From a checkpoint of a small mixture-of-experts model trained on Wikipedia: 316M tokens.
Below are experts of layer 5 (counted from 0) of a mixture-of-experts language model. Rows are named router (the router's row for the expert), gate (a neuron's input weights, with its number), up (a neuron's input weights, with its number) and show model dimensions 80-159. Each number is 128 + 24 x the weight over its row's rms, rounded and kept within 0 to 255. Numbers have three digits each.
After each expert's rows: a language model's description of what the expert responds to. This comes from a sample of Wikipedia text that the model never trained on.

# expert 28
router:100171183097077095130115098119154100104090127130161099155144152110123113105149146133137129110125147154098124127163070113071128147129160158106117105135152139110064138091151094138143121164104124130145159133125111149106113100116153100132160145
gate0:121091129147141143092136127110111073111137068101135150084106130110149101144124123084104137104114084117160076129154143132085125110106144142109126147122133095137137125108090101135138084141150135157130189122139110091102130149096132121145109163
up0:123127156113110146083133099146145138138161117134145110141167142169117154141079143101102102102116135151087128132106122133130140112131100105179115088126085148136142118101110122158180153133122166114140108157122137132063165144121112118165118091
gate1:155154138153140128127133089137179143134097073155122162113117168111119117115115060125121148184176125159136141140117139098165119095125093097143130144133093130116141100113135150174115120129124103108092157120115099074121131125140109147138145105
up1:129081113098086125103187132154085161120175132139163129129108137140142135163155132124125132101110125140147112114152105137143100135130146147121130116121149133109120114078102130114140137141107154146096139139140129103138177111135135122160122164
gate2:085092130087118164149151113147075113161121150126099082063105107118152150110101114135077100134133115103149195146088140112100154134117073118127145140086131155124122114146133144109120110099135130147150077154112114118131152048127104115087124141
up2:191108091098160093154136136164077101127145152113109114110156135127129191141071133124137098109144144166165150168133133138102139125101141115091173156130122107136124106118070132149116108144127141150126122111157171198107140106143136133125119141
gate3:092107123136135176137093121119128134148133081099133136142081144177106158101096121136106133110127165175135129105107131124142143103108101139124145138123111165142123132153165100175168091086144145144109068095105079081123129123136156143127112162
up3:171119156091158117152125128132114098132155123161082129137149101122120139148083140080129140165080147123139145136118146113126140102116130152116171117122115100134087140125140109131167138106124124119148127115126076155162136126083133174156133115
gate4:155146166102102138099089135172081130153108153147122128124140165174132153133125110113115109080136154072135154123082156140144138114113147146077177121112110126140143080113122110099134101148103124150147107082118137119139118130130160104142099176
up4:163132154117144119108113143128084128135104157147096107170103159131126141110121108098130084141131114099096129089088103106127124134104109115088125119185129133131133156119086145121113147107108111124177134100109097135117112102068121128122120090
gate5:087149101113147145133175089125108117136128152121120104142118110089132155118101129123123071115097101099131150131077145141146149112143146143114102167140108143156130154084098133140131170129112153106130128119116139157084110098123130182100110090
up5:092084128141139129147139156119124109136127139085153130129090137116138101114150123159158085125166106138135153204118114132143130148133095131112151155097110192125115121114131142143105125104133106098150112102133121122134099147129144116055100116
gate6:085118178153197114119117103135161138119113100088164172147136134117126112122119138123111135108089114111140057155148111130185132147143112124127114110113102115101151119159129141111115126201065164097144115085141149150084099147108098108177119097
up6:158144127070126154121111112093140131172099068106143107159088141073082081128141139125102122104082106094134117120115118155110155150115107160142116134156140161114128120130140166086177110124128144155109183100112125125138142134115120110113103111
gate7:127106121107137099085133176112154089117113134109101170110159117128179085150112096133137115152151115139170117104100158108126131134115124135157152135099182101152140113088097136114080156170125144091116152140126144104128125178139145137108086151
up7:131159118091098127123139110148118103165116153116130124142101124114149144139135128132118083085134130078134159133117117169144155117138151124133127129137129119127136138138118136093151124127199123108118093116124138133114139168150142139107135078
gate8:116127131127088130118166128137096090185120126116130079142168112101135113115135114141152086133134101151115152149108130140142169166106152112101130099116157171122121118126126141124145148096181154131089146123130132171161105149128136147125161134
up8:123139156145147148090093101101104164144092149101139114112091121154090167125131154069070096158147136107100134086134133150125162111134130099126121124112127106112150112117162146164141152109127107129145129111147125092150121125105092147152136126
gate9:101153115097133162116155102159084123115143136168112104143176123161113130124110134144160095134119140133119131123090158091127158166161148123130117137221134151123125113105115104130121115100164143150111157100141136134130139113076108128121153104
up9:097132100161140120209131175096144139111113136118154122140101103099146092151143136102120213114091079136178128128170106149126090138115125141102136119098111113142086159167127143102116118134154121130146127143110146141119135144130112108145110124
gate10:145162154094100165144092135117138112135117153115155138160104157130123131072114101119139092115089153194133121111148112164143102104187127155104088101092117125150105151114143144115149147125069134101155125139107120151171081114146117098120139143
up10:118124163106109143122135087129118111076164163159128113165130187161123145124118105153123127070156138163115090113125128109171121146150144111111065119114104122119115142106138145117120139147116174131128098119139147149141083095103133109094134123
gate11:126174130087113077186131140104124105140113156146114105148135135131166156149127166120151132170145139090072153137110109110129141094166140121087123137163122119173138147150132172142130132131143180112125059169130136143129107099155133133130121120
up11:158092131151089112135139160172109109082146103139146124145156124115134121136156163102082153103153121071151124129142118143125088131136176111169159116114092112145131098133070103125206119128144121171116139130136173128106152152158124119166135127
gate12:107094139107111157113129169151119127091150153093135123131149107113137095156164162135141143097115117132151092117108084107123125166123117122153127153098177077101122146137154155099179164115177146163082127165127097146140132159149140151166086133
up12:157116118072095117140157111161132110149133143103160130176137112122135109141142168144142156090097115161125068099158071156123119164131153139136146135129149072113116163138142116101194101143162142148122102146131115173134135121127092156151137112
It responds to: Line breaks right after a sentence or heading ends, heading = markers, and copulas is, was, are, were in definitions.

# expert 19
router:125138111128142131112100117108125112139111096122128138155134089147141168106118115143121122132150118113140153168128165156124144147141141146121104114145086138129129136141149122152132156106096157099139136188135109146139077139148090144141180204
gate0:101109074108142096137152150140138121150119157108121088134095102106093159134153125157084097134103139194122146118114173131088168143151124136133148108139112122093157108127149105140123165109077164147129126113168147129132132146132126130130121125
up0:162129144099148106137137120142110154123122136092091143104123085124159125118141135090157098152143175101106144107148149092137094122124117162105073115154164105192172124134134159130104126135120119153150196140102112125109083143106143188120147142
gate1:147143176151116134172131130136119180099112104099117126142141153144135123154186131116110149166126145141154143141136118093138104147128080109155095135130184139158119114166116132143146112125159143133115134135080121156128139120096132149121083120
up1:118143126126132112157077122144115137138124119098142167118122152149125149116168116124082116130113108135124135145131140101119143131172135113142179133108147116148106087182118143120148120144158133151126135116116111133132089152119152144159078096
gate2:158142124135145137153090149121087103128136121135113173149155088121129125137124092121120108125144085105120105150122129184105115140096091134172114141121103159165144111132156132126114099146127167091172138113110115137145100131144155105145092123
up2:130111115098167096129146143151128130117089107100114154145063171140137144167151118078114157116089098143123084154132082149121134142131108111118126145132143159124091089088115155108143138104134143113114121156156140110146124123163120107142134158
gate3:126109097103141180134125157121134081142156145153128106154138129130114146120117142111136100172138136177133140108161131134164093142132133088131161079103120157162142151114125118184118139121119135105173120131151140120129081109118116114123080111
up3:062160088126164170144085157134129103115101119121145124170110119133138179124122159110134093123118064147131130123089194130088133148135135128137169095149131129136155110127130131140129168140122106094144111109161187126138158151117125114132122125
gate4:123149144104145135094117126123130177131145095124161133124198114129081119140132111097155126098165113128085127144092152133106131119162128138151154149114126135076064156165138118120116104106136085153081148125131168135128102100089131120133108132
up4:134123118124165128140139143132136112096149070149165161126068151117105167116112111113125118118129094135150105121143110079087105107125154123131137120131169118139167126132151139138111132142114143121124121154096118133128111162141122140126135168
gate5:146129097126099120111155119147135156127089130147149131134132150090131129145148142145141155133123165127069137137123141132091127120146176142144178139114087131128101092117079160144150121093150145120106101165144158155152137131152142122099166108
up5:114151148152109167058156138124178111118146112137128144088103123138148110150135117135137104122098125117118103126161133073141141157115118098099061134125122143129146116126156149123136147140156126137133141124122131096093115089109140118115165129
gate6:165157167182147151151153128110200123103114108137128115128118139131129123146116141169095112107081125136132143156128150143120104097112121098114126115115120130146156126115062128137100117144138161091122097148104131135140167144091135138144131091
up6:134129108128161143122117108124102150133146098113122116150131132094142111151117145135110113145119100128119149146116128132104123103083140121115124131127141129140138109137082145125114145162134129092135148059130131111123126123128087134130123107
gate7:152095165119091116081186168094175114136150127129124153130151109110114161113092110093146152143130096143140093148124132139125119130111085100128145115128158098140127158124086161154111135090126097139133145154135138109133115121136156131143133072
up7:120100070111081097180063092131101130108169147115163152151147122125120134151131130151153114138128140152123102149109089126084141136094102085130138146137109148111099116094166110125116147128137169146136169143155112106097101104151111100139148170
gate8:150109130159131160096135125170158178094123134125129136142127071148099144143093112135134138159159128129098129144132129100137117151073120131096141133114087159129166168168114179134156141104133167147117100116145125125094120125103095168153136118
up8:152079106081136148128087120145074155138148105107140118108148122101130130135138091093111126093130135121137125115091114123160117125178078132142150117089119134136127160121123139138143141158087128113135186122125156132142145148121142150142105147
gate9:142136113133146158157127174095079093127128123092146114161112143077122093130096158127165170171126143096093096086154113129114109109153125112150166110111124106134135076134127144116082128121177088127143139129163113125147145131138149109121097123
up9:138108102108132156135137123120108179089146122165129131163058180107114131133145086122102157107110131164178125101121140124134164113118134116113140160116154088091143115126123101140135114119071137146109127115117123183143110163098181121103116136
gate10:144099116147189138135115109141087092111102118137107153123091098134138130131165159147130119127126145129109175112127113095150095109121156139129180149106145121138184127128124122104129148127125124132098142078104117112130175161134098110127115138
up10:104138137129175168149154155124113132115100155125152139090117146159099134137146135112147146124111135085102124122136114138093154081092125126120121121130112109146099129135122137128122161123114134110176116122142145101131123115105159076165130113
gate11:135106064131125136131156127130137120110177135113118111090130136141129165130156149128106140106137146110119146122117085163170122101098121082116077150121128121128101172113109142152121094160118168141160128155161130096127153101102124117147131143
up11:155144160143114135082138160113161120109160154128104121101147167102142127133148185128142173129131119099116138097174140095160151135140130135147106092167151119112108155138135152088149130075161122105086121079112108150123101127102119145134084141
gate12:118152100133110140129126121125162125154109155121109120168134113131128167150129187140132135131128159151116140091135121140110144124132127101125099084127148132147098139133130156097105126145137082119118123100105156143153113127140157150118130158
up12:157103149176136142114075134114122153122144137103165158125135109126099123158124154108082136123145121160110112115119131190168114134131142124118161091103106130115120158124128144133169114141140119138135148165117138135139130138154114122159101154
It responds to: Everyday noun and adjective stems awaiting suffixes, such as final, car, public, end, du(ct), c(rab), cool, dark, tour.

# expert 21
router:166132115095134135107110099146151100091115102170114112141117133124094114098131096156145182129121096113111131137128106136107176158150136184181148116106081100158158109110142125156141126146135151082062131099118181140137112074159159147116146153
gate0:141115100138137164137164104123155161095149186107094119123115112138113145149132142138104081081134107189119138110129132119139098208096161132096175161157094136125141110135096107160090109126121140131167148128117096128131164129130132113154122139
up0:111084109146169074121142150104129115109148110130148120153142190115125139115158132086143109172153108122143079165097137098175116099108127135120111155150122108134121100092144150132116137138122128108115152088099160137138118157098142149102075153
gate1:180153112115150158150108145131162116094106143170102118108146131147115134142139170168088121137114144126106133116101129088129127136158128127142111146103169172098139107129133158091120184081100108131149104134123130119095111133131142127093148117
up1:135129103138137112155094162159125092159187135141135117128130135123134167095105100150132177092119138121155129132138126129121152105152122122175136130146102117136132142102180119130134148116172147127159156121155132135101160088112134095113133165
gate2:144156140141121112135112087091108097118122139131123121085144118131140124107161139156152161122092150159136125127135136118136168125142133125124134135133127099119107159130125101101096079116036133129159138155168155099144130178113142162103132178
up2:132139117184097165124120084074117128149159137120105111125145124138113094109158095161099146135136135074140115103161102117147109121130126142126117083150131119140093120082149166088159083136165159135152181100100138100149132140135138117115119154
gate3:155139131088139128072106125124130125161139165130169149121124118091120120087191113114188150155106124171162118107124055103117136102137156141151123184108120115121108118157099093124147095124166169112128131133087119121132149102124166137113130133
up3:078117120176146143138124113113131147144122141156161139147152121134161100152128145116077154146078165122134131087135125112129091153134168127134167110159166111150142115166154125155131128163116101132158144104195120151110117147119100140158109088
gate4:172171111130132169135103141148141114127152090156130154120161139090105143132132122123119150087113168132094139139113123107089149151165080139143115131153152126143130124134129091129162148128135182097132110139122114187161129163118160113109115103
up4:127118085112101101129133112157143144093138149126145140162134140130111104136156106094156159146118118155136074137115106161127097136160150118121120112101144091183115085120065136108124122141117135142141089123136105097175136150091116193138134100
gate5:141144104133130104163118152135101109136138126121117159101131155122094137128162137185146098096125137136110108130154138152129126138129159111162131122153141141119123077153130154162164104109085189148179072124114111129131130132161137100090149126
up5:127171143126118172166090143116147128094151128135154104095146068129149125114191134125155101178154121109126124153120104087117110104083139110165116166148122151126146141130089168160106156147142162115142122106103155160118160086086101127135126112
gate6:121100164155090124144111101090156117144154136106115105128182133125140115124154116153133133121096122129140089113134153124114146156131153118101123144129096189100121119126131138117127140136095147126149088098095128152065113124136143165141116136
up6:171108068168128131173144098143108165084136141121104121111120145108104069109142143138144154137155095159130141115100185077109130120147112129131137105093141117162167134076139126084116124130150105124082119141138160134100151174166180093111158126
gate7:085115135167119105164146111132124125148148137163168158126127113146113139136137124110141153111103111132154127128119114129145124113170158107148146153124148144101147173113157140122117150144111102155119113131113104135104131072147173133108065178
up7:176142122112122099101131154108095134080119170085129086086147127120115131108125094148118141135146121084123139109156102136148128149150140153107150067098118112147101074106132129121135108081143126109132123136143118097123094118129085134093175108
gate8:122074141138105139158178149125114126106159123198145104101125138122113142153111138121161125187089132143134190151096158106136146161112120145114157104152119150140150144137104144068122108149129150083138073109119112133113149146129178091096127102
up8:151129142111153176106114138112157091115115113153101125135139137137100126111127134111104132120142137145151091152147109178117134139155114133127164149083105124119173130122126114148144169138170092144116117114113119124133105132079117108176103146
gate9:114123135147201160151124059138115097121179115140119125136104100129104106117108101128150126145116119141130136108084153110114111141109099173134137085101110140110119124093164112168081106106116114140108169115127113126147112102113142155144154163
up9:119143129116144115114141115124099120129082139129126114123111110200105145108116133135089172162141167083113106132154156138157130082133112127126122111109113145127126116139116125117142137145105091140133135100143100144185135119188141147144147122
gate10:145095169130124170150092155151132118150148109125136126111162160114139076116106137124108095131123125149150131132116152143135129178130101141122144111186158116129155171138096112152117133125129103161110152143149128122137142116140140153120163102
up10:132107138125094099128146151135112104075143125104140145131126125098141137134139138073098145133115105118144103130108133105111099131134118113055083139116142133196122087106151145101098114139129104090106142117084142136134131138123124075121122098
gate11:162101055138138134181105118133139110121109045165117157120133129152172122111092124178135106075163137109107112121141113125108099121147138085141146137124127121165134083116156152126109132093138105152132170121122137113117096104134120104091130157
up11:113178161154129159135140126132136138138146148129142133134145153137108121089091103133094113127142086111131115098097162111122120141098105130135146095146101126196137157071154164116118099121121119135134158093135142127118131128108115124145117156
gate12:134179163145153142112123093105083135155128205091156121133138165139149182126175126099109153117175129132115099099088118114130108143132189116156145140124145117115106166131098124125119136125123099120134112124130116143124145121141188069154124126
up12:115140165135126168148160083160141150146144120103123118127120129117116157135135155107162155112105145175150126098120127137106161140123144128128133124091141126130145132117119082119168175186181110098133115119145185110112105123078096133130114151
It responds to: List hyphens and headings in taxobox and See also sections, plus mid-word pieces like un in remuneration, injunction, detuned.

# expert 7
router:097145141148139151121112111146113180173141139156128113131125127125101101131107129105124122103146125129119152123121073138149133141151114067092132121105131111122148107106140124137135149125112113156170142155111136132130128132113123114170116091
gate3:119103139115077126119030066098099088137134144126161120123098107146161094137113122154103100112131151113109118139140127156141110114118130124149088131133140196126114111136085054125128129131116128122129120107134127116110129089128135133127164154
up3:141148103066107107143140175140109131104174130122166148141119150117152158189104110127172152072168152144102106171158128143126142105134083107095121166119131150138120145113164186107118129144142173095109119121119102136120127140140150138091119129
gate4:145106126091114115113129151112105112116121123123156117135082121095128147130152129125154151121101143118153130119141132149069100135136160125100120108137156121155120106090111131097134134125157148116163122178159143123079146102142163182108158138
up4:121127115105119121137119110066135095143129179126121090174120152179106140111131130087124160117115123160092113132150127112117109148170158135116104078143179145161130171105135140157158093156105160125155115135122123120105146119116157131151152103
gate5:148096092152171130112076114140094172120179161124108157085145167146145172118110152107112128154125104148128173167140137149108178103158123128115124156136140132118130109149128128147138124115108111105095139096117125122121127074117126136117099124
up5:113124144140137086050124119114165134088159108097159141166081127151147131105195181089132138108103120149119139146168133150124105153174146155159115129098146122130110153097147133126109147172079148107122129140130133114147125110166150155103176182
gate6:103141116108093154136142122125174103150110102150124170100106117100112112100082108158128122125164095177128130142066132139126128109136143136125123077155123087175110103148154148121164165182134130080116126135127127113096132130164102107108131142
up6:138108156170122120086118123146155150153111143106099150100119164119134098107119162101112134143155156128163117110106151113141103158113151141144151112090113105138165080114100098103128123136147107171095139089148145121169171116129103097146108126
gate7:111126109129183147077094143097120156140115105091135115149157133152119146152165122131110149121134116160126146129080147109139151149129116144140155130152106105125126116183121167135151137136139186136122111105106122139118137125135093143147097128
up7:125102141112096112102110118172109126175105129090175152122114130106102105112129135129110144060154140103100110120124157123184137134115141114133138064142156170133108153142104112091148127153152151162159102120154117118148110104160142129119126136
gate8:126092115130119108114155136130145075143110137150109146103105116168130114105117146163155109137112133112161125130144123100084131123140119130093106140163118121099143134142114149166112099145154136107111188108128161155139111161133117121133131102
up8:148091150118116107099122172123155114139105109153111176115061132147107134148131143114141150140131132118150132140157140141089114108105133123135146138106123089113149150170099145105134097113178117134118124155161126207136148117135116142152110121
gate9:113137145146135105119113179059124143124111106139149124085141091139132146138158119154158125128154145191077127150098118097132140121117116149113125139141135122111152091138118155176141163100100142128111111118116136110089155101141119144159091141
up9:142130121090100166163099133107091149133169133143160120128133121137113161071125080125130111100100139159109133144117133117115135134144117135135094108114104162113113153105113150188107126124125130179135148133106165113097121107089134122134181136
gate10:153099091120139139169100119134096118151150130099148152113142159143146144114121118122120120144106156159154150135140124133146149141147094134095174157100121155098099133138108147088137137130135056141138137138118069140142120132108136129112123105
up10:153136133131139135142117120127131120126113127086165118142118139140159140135139132136092093139146108168117160129132116095125102173126140130154114150106118197121160087110106141143134113108123123156101133104095113121148094125151120128127085130
gate11:187104145105093125148101156135106125145088110137121157189117157094099139086083098107141108136109142167118113112120108127147119129142170129045164100141186114139088139141145098122159084154149152121124091088141131133128119144103127160094139161
up11:114134121100107136144164122122142120127158171166120103131118167162166101099132166145160128122123153115115172116107111114105138114110073116146093105210075132109117117134139163154144161118079110125128137133087133141135097132124149119169118103
gate12:141095089076073146092112197124144193145141145117133132133150151125113131117094128126120195120175159121131122134123110115131113080152120115164159111166083112114085144112116156099129125136126124107072131098141143112143164132117126140095129140
up12:133127110133126116145106132113137145126149120114097169113169135090138105109112114083090167125093149130127125145158140125157121142173137110143160156117083037149136087160110167105103134083127133132154095145133104131124127109151148142108090126
gate13:152120132140144137135153067148114104144142142118131131140154188082116115143143114129116115123123136086104116121150118180145101105099165126110116144121177181096185150129110121111114119134148112117122125130147111132152156137162122076132110105
up13:122117129131122169130123111174115128171145161140113130102165183100122146150102109123115077141151088096122144135125146138092143102071157128135105180099131169116142146155089126113118137111158118120133140123147097141128144094163127098085139109
gate14:114107126118141175129084119133159108112098110106136116162126131147097126206139153161130101173128125172103142117093129123129096174114092137119125162161158147136134089141090161119157113104147112126117143113123142173152086134124126125163125114
up14:167142130114108113136131183107177096092119129084132135119116137113146128141179135120109163134131096161161169145115147114107127151106086136142099141096090142138111125176090134125116146114090093133142169147093140134094106083149148127097135128
gate15:104130157127093150122119113134150083123101119115170110176095149216102154127156121160108123109140139116088172135134147129110180098167099143129121115121149165162124122133141148135109093151144154111149147128126135130165138105098142114107135131
up15:102108090112087156104113182086167108188136137107150138175116122129125150097143150124128119132121107114097153116117113140107127160126090131125129152185127138132091133148103132102114118104150104124160143078117170130151119144103135144104148123
It responds to: Pipe separators between cells in sports results and statistics tables, plus semicolons, colons, dashes and (age in list entries.

# expert 11
router:117141157138156135151153150115127142153133150154108120148130139130106105104135132136129131145116122131172113144144084174127124109138110089088133140085143111097112148137135118096107136115118113152136113116045140184154151140106126108137125051
gate0:132088143147133118145142131121113127117106116131161117070158079106127149115150138121119117084155153147139176125143101075110120188114163125151108106112125129073143100130107076145156140143177156159183066116127148132162117107123113144140119134
up0:136150154104093117145193136144124077132104139148137147121122168111152108089087085123166114126147168114107115122115147133127123098111117158089084104105092091149117108134107139137116122121115125149131126161170102139087162153127150127163160141
gate1:106145119137127133102150092162117143135139129130113119131185111186137104170170138105128105116124129112083147117155139099143141100122093163133092173113114148079158112113134150100125114107102116151158130152155157108147143102137092113141100153
up1:119189116106137077114118127125153117117110152103152114117112133106147139148098102148148148112155121127146128129128168109136088122107150154150129113175096147104140110141107144182109128143111097083094089142126132130115121111123108145113110126
gate2:162148103136106111134073102117180144155166108106140113120124113153140099104124114099125145176121098140117149117120117165126099120140061097119131106122108169123135131167132182144147134157056081121094168137131156113147117092146124177111074123
up2:114152132164114160110146101159099151130159116086138128135110146133117115130115125093070130130085137111152156139105142111133123142145063100138139121113157156109109179173102136110109140140150167126117128126134157140119098136073097134125148115
gate3:101121129109160124141077099168143123080130082149112139134104137142132087138115149135120166162114164113133108140115124115128103132125077107131106153151120114120168110139092128174116146117141137105111115141133118127165106112123138102129119119
up3:147112135126168154130101115099132130122148151119157115131145143122069123125132165133180135097148119129158126150127115121133109111183125087140120131127125145120090154138141123147132123109094119113104159092107168137090050093148082117129135121
gate4:136121113086096088137122105104138078145104143120153106094129131099109123122111123145091131095106126111136121108161130094100111075190140097131127097121109087147123146121088091138115117098141171132161134131118131128125095125128121111149166141
up4:122080128209182181117115138171106107122172098135111129171110112102118109142100158133140140185135153069161139137123119171171151155107122109096113161165119171134149119155145158136136126130164127149102143113130154129123146158139125137148114129
gate5:159109121147151125108116146144126106126097103138103147056185064100145137100144148167099107136144149125135166147118127114084162083124138160128166141112086091117126124130098096112145147105145082156099135134134202121089160147121091119128121130
up5:158106146149166111118119173166139093147132128139144104084151098110128124143103136161119081158113106164121168136102116124145163158145138093120182119142143137136123123161116114161109159146157152138092141140094131158080108163111115128095142111
gate6:096175129156131108147120139123135144106094161105149131089168125087125114090128134153162127115137157151120146171143169153113140081150140131147164125119118141154148115145145108153120119111114126114089136174133112104118117114126084142106095135
up6:083168143117117130182145141172113106152125176135162131090109123114125129123083145113148098121136137118121136125146101126109127122091127075132146129139167193135111140125088107104103119131127118121164087138121121152111083112089115117105092126
gate7:126126136130094110138135124164065111113143157106135130146132146097137143143098102086107158096093154153106133113118106133119174119141140142121154101132150081119075130123126103125148125140143179142146117136152133142138135148126133085155145147
up7:092191128085079132170139138205074118132124158144141174126133111150128086153128148107152135117125130105138127109152152107130103133160117147161136118147174097110155154156126099149131097128170145098156128150119097126146120104143101105160134133
gate8:097110098180158174106116148102175154132141079102110154099180113159112060153129105080130138117072120133132095176096105102128121138150128161136123130163097128155163121140074106088137116162112124142173146112138108121130095146113095153152165139
up8:122160104110123130181163133106127144165107107109125145131161131141160110162104141131108152117122162155177141188107094147127128142142100117117152138134128178126054120130115168129131082159084102140188121160106154132112112141136126140139149121
gate9:121100125130088127147130156113109109148148097131128114115119132115135082166150113150164134139149086109130145111112160099101114118165158120149132119114143102132135163137080096179148153102141154112146117122106152119117128144147127146132100140
up9:109137109115143133124076106146138156112142172085131117143129178125126160147106157106105116093125146111159132128112134127146127141139099132110116148114117148127118117110147145107101086158118119137141140119150119119117123125131120091121118129
gate10:177137095147148098153142108176149105147163096114136130101069149109127143168117149099130117158188149111121172150103145144155133182120113113097124158123099172114119125117109149120158138086121095133098137116108135122118183168128094188157116125
up10:058125144120108126123102097109112155088124174136191114143151145165124107129124106124150084088108101151121097129136125130109164101149153124159123137143115142115140133117170072171117128131149182121124119174154101147141092056154119114124124130
gate11:147110131121140156157125144177134173137149122114150140127095183089113142142103128104141095131165130137111150166133143157107140128139118120132144127126120133136150092178102105150117107120045099108101074111135080122149091122105102131138125116
up11:113163154150176149123084145096123152150137147127065098088149130116106052127123140127176108185086075104132143167120130121099147140118131150140171129135161137108146127119130088115083128111100101101122127112120157127154090089151101137129142125
gate12:123087119076135153153103130096155104116121126110155130099152101081135152095069115105083144127147153144141132142129137122135158087125156132164145114143168150112107135143142142120125155140089113122131165084103136146100120138124151132101188121
up12:136143117100091107118105108143161088124123110104139136102106071110101155105109141127110085123120163144100141116117146111127138137101087141133118102147092131120089125104110154109168139106104096124116131096146125126098159122156142169126161171
It responds to: Commas, often fused to a word ending, that separate items in name lists, places and citations, such as s, and Livorno, Berlin.

# expert 25
router:087183104145145096103143121122117144107128111095113153114129134163167147097172162113143132146110101137121116083120152096117122108108128096113101131095138114102162133117115123132110143102158115135083118118160177087136138106142126178133125155
gate0:130153163134110107138115162128077102134114139124104133128112120087120162142143166100121097122085117104128109113076111155136125142097131155121134153109098122132102085175091153080123137154092084081128124124089128160144126153155098108147089139
up0:112123134095145123082118094101116114104129079124118147112089163105079124119108152132113130130155127128127103148137129124142181108137076151100161147165142154160121142148152176124118055083106146095128139152141147135172096116095156111134131146
gate1:153124098078133104139135082102145108158122149119127142111100140102158135131111136154145106105137133181126086157105137104158123128132128142112147131097125160119115159064128101139152075127124151147119146154139157105152111126127163129126142091
up1:121122120130144133126118131107121114130134118125171159148122148164054118115134094138116140126141152139142109096125101122093094155127114123126123131086172112146093146126162112137118126148096119125106148140115100140119099134111181105124146148
gate2:116120143115129131102120104125132161133127147140162127168143142164121155096067063148133155109157123165096137127112148121098121094153141122114153130135120128124113151125112119099132151081134162171099100128100129125099113119121138134128138078
up2:123137089153131098139142102156125115140123182140063124122117117096128112153089122113137102110128181109110148101176124094135156127147173118090148075103155107154134143138119144150099099143121156099122107125156076123077128128139165149135129172
gate3:116139131160142160118117094145149183117133143091130155147130153131072131145091116120110146126121163123062102145090152111159142143104133121155163121122118114133111104104124133125109131139136103144117118105108151123146166111137094150094088109
up3:149130138146150113119144098119142142113119154143111152112089086148122115155147109091118130122124142113110119109146094093095091113134165129140114131112128111122131137116110126109137130117092154140133122120117101140146127098132068099114117119
gate4:124149095149112147165072117119093118136159145089163141123127163129129124109106140116144105148165158133159137132189116120101092106111101136102120112145126179127095080107082114135122088117107093138141112102105126152140133182138128126154122164
up4:151121172122130087143131152154142159133112140115131110161135149174136156159104159105171136117148081140116131105109143131142135141140121148153123149108117176133140155121159130134118082144148146173147175133139178102138148101180071115132137133
gate5:085137159124086107134116080144157103121135131122195112109130158126132096201141119137093145161101166121125149148099101135107107120092154138119104169098100141086107143139138138131174095091099131149120130116163077094143115150134130115162135073
up5:100135151165168111117146106165100048153127137136126109120126116116089110142119160159100127130106111152127133129062135139172159116117099139154147161124116139100152131132119134155132098121110106136077129122170133100138111110122111115099136130
gate6:153141104092083113140112125130123112190104144133097117136137134138175112143130157161149138166140116105142158083133122123144056130142145102125144096153152121126147109091148119146095174120113115090125154089107144147175116134094119138091130127
up6:092126120134136146107106134119125103101130156078110109105140116152080113121138111125144155184120081117115124156080134138115123136126092122118129128111120113165118131153152089155137173117114113085101124142129111106164122137165145146099159133
gate7:169128132091111133132140171122098094095109110140138092112125136136120148113144144115131140123117131162098097108140155111128175118135194148124129156149125099117149121131148147171121162097106137143112116121136139153109157131126128119190124147
up7:117113111104125145126092160122129121152136125158133168166117133120144124129125089120153154124162108140077139119122129167160109156112105131135139111146137119151137092060124117100144125155118132113101150138129154099160088151135115135084118143
gate8:135142132120114076123111120103117136162176110125135136116131171116149106121159135134124109092151098151113144128095145161145123113115135170160156081187169131106139091116135157074117107148110094098133147119146119130107116138174098134138119099
up8:131127118125156150153132131145129107106128129164177104160117126124118153169162090138116112120131107109123159132138124167154100146096142123118116170135154124131125127130113141126159122153179108157142137156107135163130131098100104161172136121
gate9:126114156164165139107123101174105146118089093106119120165137144132093146109090139091111151146111115138127112114178108106109134177137137111124115146114088142097107108129126165137147044134159153178131141072129115112119140116125102128149122126
up9:103122126141129095130128130112174138142136208140126092169144105122146143140087134117162141102156119128121196132118160152138099115147132129105131115123141159080140098134141134163111097112170124110152119139127156116106136109165141165132144127
gate10:120095133118131136106108118137224155095113127152094148142146133195140107142140119110125138146090122157131090103073102151138114156117144097133134122090115102163174149137115146160108130140100142135091144121145122078115102163113125101117142109
up10:133121130149091114105160108137184136140071099136152126146109126165204137111125104132163154074110124172132074117118142142154183159160131134162117147144082119098116160080139125103142139146118160150112116104126134122116134159160149122121139113
gate11:120110117178146145155097167152112154143120106131114092125117125123167124144146163101108134156098094112158166100149115185147169179131119131130135124158098120095117114148138138148134122124132141153127129136131124144091134172152105122190100117
up11:135148123118140118096131134094143099141112081151079129165160191117144165138118153125108127144137121113124146126142136112126136093174132087098121106126143092159143115105078137147121148100193093115131130116156187114123112099171098145142142142
gate12:109116140092114174146163155141105118167161118099123120120092143098144106172144189124139125139151156118138175152132146093160127119114129146142114122194142112138132156135113116121134149113134125099110090112111130201144169162134113135139108108
up12:111171131142122126131160157124095115078163129127130121126135125138154135138128090137152132111106097113132145116138113145135107121150158106125132123089167111129149087120134091180125178119138135143161124137146152136159193096134096131140118153
It responds to: Blank-line breaks before new paragraphs or == headings ==, plus capital initials of names and title pieces like F, Mc, O'.